From a checkpoint of a small mixture-of-experts model trained on Wikipedia.
Size: 8 layers, vocabulary 8192, 13.9M parameters.
Experts: 64 experts in each of 7 layers, 64 clamped SwiGLU neurons an expert, 4 picks a token, a softmax router, a shared expert of 64 neurons.
Training: a variant of Muon for the experts, 681M tokens, 10395 steps.
Below are experts of layer 4 (counted from 0) of a mixture-of-experts language model. Rows are named router (the router's row for the expert) and show model dimensions 0-127. Each number is 128 + 32 x the weight over its row's rms, rounded and kept within 0 to 255. Numbers have three digits each.
After each expert's rows: a language model's description of what the expert responds to. This comes from a sample of Wikipedia text that the model never trained on.

# expert 58
router:144164084145154146151059120124169105154118116155149151150123156191112078062146190107124126159119112165096135151139156150158105107067115061148155165120116104110140119090105124152169160081069168179116094171109187187140152104037094111167104121074148129116144131115188121178121128139172185174185127142154127124139124157119116139147125077129103142133095112188106159144150187130142155161165
It responds to: Quotes and song titles. Quotation marks and words inside song or album titles, such as Me, You, Love, as in Take Me Down.

# expert 45
router:112134169103152168160142107132144132120108120135143163178065181115159142082183114146107132084103101106205087099118120153188099135046142163087114110120090080133103084183142146108097152150103147092100154070163134103094134099177113114192151142146153171157144155135098115068155134068146071154124087109161082096116111142123090081061095143140142157150101116163129095103163113184109108108163
It responds to: Military and national terms. Military and nationality words like War, Army, Chinese, Republic of, plus word-final pieces such as -ine in twin-engine and -ary in Revolutionary.

# expert 57
router:154131146123115071100070137083099099113146121171132157161192136146124101181118079150075145101158117137127107150118115125074129119142191136149143165081157111180139153092118125135155116094102120102122155113083066131157187087193143129122111162086129142149096178104171112152128173155144095120087086173160116168095150147148119204113103158074070148043149065108121135147153088084102103148095
It responds to: Foreign name endings. Endings and inner pieces of non-English words and names, such as -ski, -berg, -ka, ø, ö, as in Gesellschaft and Josephinische.

# expert 44
router:107040080152155127109148103145099141139109119142116161087090175114130118143063181080158114195167163168108132166174077149127193107154107149156096087114102057088134096176218130138114131116152107131149109182182108146150110164181156138112082096158162131115091120146142140113129161151096193092162139142153129139132112081115150130152171117133188152159088130112173098143153146121143128078164
It responds to: Word-initial stems. Opening pieces of longer Latinate words in technical or formal prose, like cont-rolled, const-ruction, reg-ulatory, theor-em, comp, ass.

# expert 41
router:066182164123140075121170169084128115074127173128079148160154151108166132141132069086119170113123121170137113073165142117077114101094203149115153136141122128098106076146168123186102163146132125142108130123087120084165122073182129140173157092105184118152148196150114113151143076201136120094136056160073088104136154104147147144126118126104099166112080090122131067122146152125104124087103
It responds to: Scientific word endings. Suffix pieces completing Latinate or technical words, such as -ological, -ical, -istic, -idae, -aceae in family names, nucleophili-c.

# expert 25
router:115134101174159161118127093094180093142182120111149102155124098158086145135113077158134101167130125115146178134092201166096106156175171132121132134151151146112187089100124109129156126100127069085073208108092127118137129133084130162133123136164170130159153051121108153093079129149058090159096067137134160158137159109115114172082092205136175089148139126178134166115143154189126124100152
It responds to: Symbols, capitals, non-Latin bytes. Single capital letters, percent signs, table dashes and number pieces in tables, and byte pieces of Cyrillic or Arabic script inside parenthesized native names.

# expert 29
router:181127074073087107121175108127151135094182133149097116157134075140101096152171152119121127140125153181136125121127091089133083112142086116156101079138148130106092096091107153094166099101096117125087121170073139086079129147121158182106172162124174175133092101104225158170169082079080150114109127083136128102147095137121110113137089180157137159196172170102176091106135104171107141084106
It responds to: Common nouns after determiners. Ordinary nouns after the, a or his, especially age, years, family, season, district, school, area, as in the age of 18.

# expert 48
router:098132156079142167173116100087141119135147194151069097107161105160165119151149119129156123127170168100142180104126096127099093099133145115145079169177169130118090109158090182100153092158120159128142131163128161117158122068080157152146158126107147137106106129143195081162067098150088158141106097103145160179098054125169157115129155213124158126202144155130109124182145097152098169109069
It responds to: Table and section headers. Header words and labels in tables, headings and lists of sports, elections or demographics, such as Year, table, Date, season, households.

# expert 42
router:131070133107111095112179132157107149100066132139084078124161132155121142207073140190153128062115127098064085155155163172085154174109106110127131104089127112116080095177149162078112185125096115152130130128055145141134107128156089135143124124085123122107112153135159103129140134098094121117186164073096200136076194110162136152116092068141114098119149136187151100082097099123145136109156
It responds to: Determiners and possessives. Articles and possessive determiners opening noun phrases, mostly the, also a, his, its, this, often after prepositions.

# expert 56
router:132077119161075105119079105112111083182070076110068167142117137125135120073115150096127107195056169125126101213104116131160159096099136124087133136152074156160169147096144106115129110078102107138116076197160116143170118129109133107107085111184137129119112078149089151106134143100121137135208188181128097115133081126098154134157080125148122132139046129111113119069150157132131112105142
It responds to: Word-start after space. First piece of a word after a space, quote or bracket: prefixes like rein-, inter, un, pre, and name beginnings like Min-, El-.

# expert 6
router:180156121160109154136131161104191095206125097104141081124126142111123109127154127154088120141069136132139121163150133101111062092146124108139135143097103149176057075101149170128111121151159185150137125204067165086146195090104112085090134140173096131094101061194119137096138070122137113079133126138146146130141182090162125149156121107152099084128175151147116143088127158166129161192081
It responds to: Commas and clause links. Commas, mostly after names, places or dates mid-sentence, plus clause-opening words like which, where, when, but, because.

# expert 38
router:136184173114116113116178168147090118074144107118137143141148151135093092145147105151102168058101092114120126000117143126112107106116169048101185124160150129132077146100105133153187188133087174160125130098095121118117117097144191100121191126096151189134110159091202091129129104137129137122081122119106137096127129150105117134096151093114136167115170126147153151117086126178136123189098
It responds to: Place name endings. Final pieces of place and person names, like New York, Orland-o, Well-ington, -ville, -ford, -shire, often before commas.

# expert 4
router:114150135132144161099111042112117151098099110101114166132074116107112169084114100113165145122165154175106087117085135171163169144151088159155106099178130130123149095085150154122148154070093079145196142106158135181133121142104115079171067113132124155144134069089066131122184130188158127110084087125139120107068132115101121112143141147139103132040162070182157164127075103125158126175107
It responds to: Table pipes, onset fragments. Pipe separators and numbers in wiki tables, especially election and statistics tables, plus word-initial consonant clusters like dr, sl, St, gl.

# expert 26
router:154092106093144137161154107141142141044126127135096151180136122090058104097139144103124166122194146158150152136075070086093154148139065130080159126111131087135076134088115137187079154077123127083135116157153144109142145114122127147068111109105195149160127166132129147130181079150086149173117083075078131154131084172185130139166158069118148124140174153102102101133121154136134129075195
It responds to: Landscape and physical nouns. Concrete nouns for terrain, water, buildings and directions, often after the, like river, rock, stream, land, north, building.

# expert 7
router:124101128068136153148070060124141156094144109112102194110061137154094064116113121159159128123157137104106103073138190175169081100134127140176101146123150112144082092171138156131145123116149151141202144142103147150117160073092136108146116101126112142176115060143073099139140057148135115114160119126170098146078154138157115104163196087131148125128094061171141152162095150181102166145176
It responds to: Table cell separators. Pipe characters separating cells in wiki tables of years, names, scores and tracks, plus semicolons in result lists and words like Nominated, Candidate.

# expert 30
router:142133163099103139137214198112127144079133167086126098148122091107077093109125166134089089127109157166155133112115092084074109128145090077145146074133099117096109134105065078100160151155126151117145128165108111165085141094151139147128152141092177095153121092139194137116106094172095174169133082158120111090176121149144103067146061157145143135200118121146116093136193182170112124088089
It responds to: Head nouns after determiners. Common nouns closing a noun phrase after the or a, often media, people or organizations, such as film, album, director, website.

# expert 34
router:156099152180156131147104111074114094090192103108174095145135125133112175115111168124111085161093159144080154110163172111129084137151119150108166174144134166125173066072140103121132145048055111120100123103101093103100119139097153105145101142152188108175130088077144154106114172147087136193143063111071133088152163109102106104141100191138129082153114098177073122100121146127084102142155
It responds to: Capital letters in acronyms. Single capital letters inside acronyms, codes and abbreviations, such as RPM, SPHE, BAP, UK, or word-initial capitals.

# expert 0
router:184174175108153150149148085139134118084164146148131073123128139136107134135064122107230195110172146078086120093143132109080093070134174125158046142157196131132088105102124114104158113144124144142102172131122163119144091150055126141192129160088132138102087157116199084126134174149100132146104157122114135161115116137118134106117142196140094137184171154116079150116159166143120139098119
It responds to: Table cells and headers. Numbers, column headers and symbols inside wiki tables and infobox lines, such as Turnout, Goals, digits, and coordinate marks.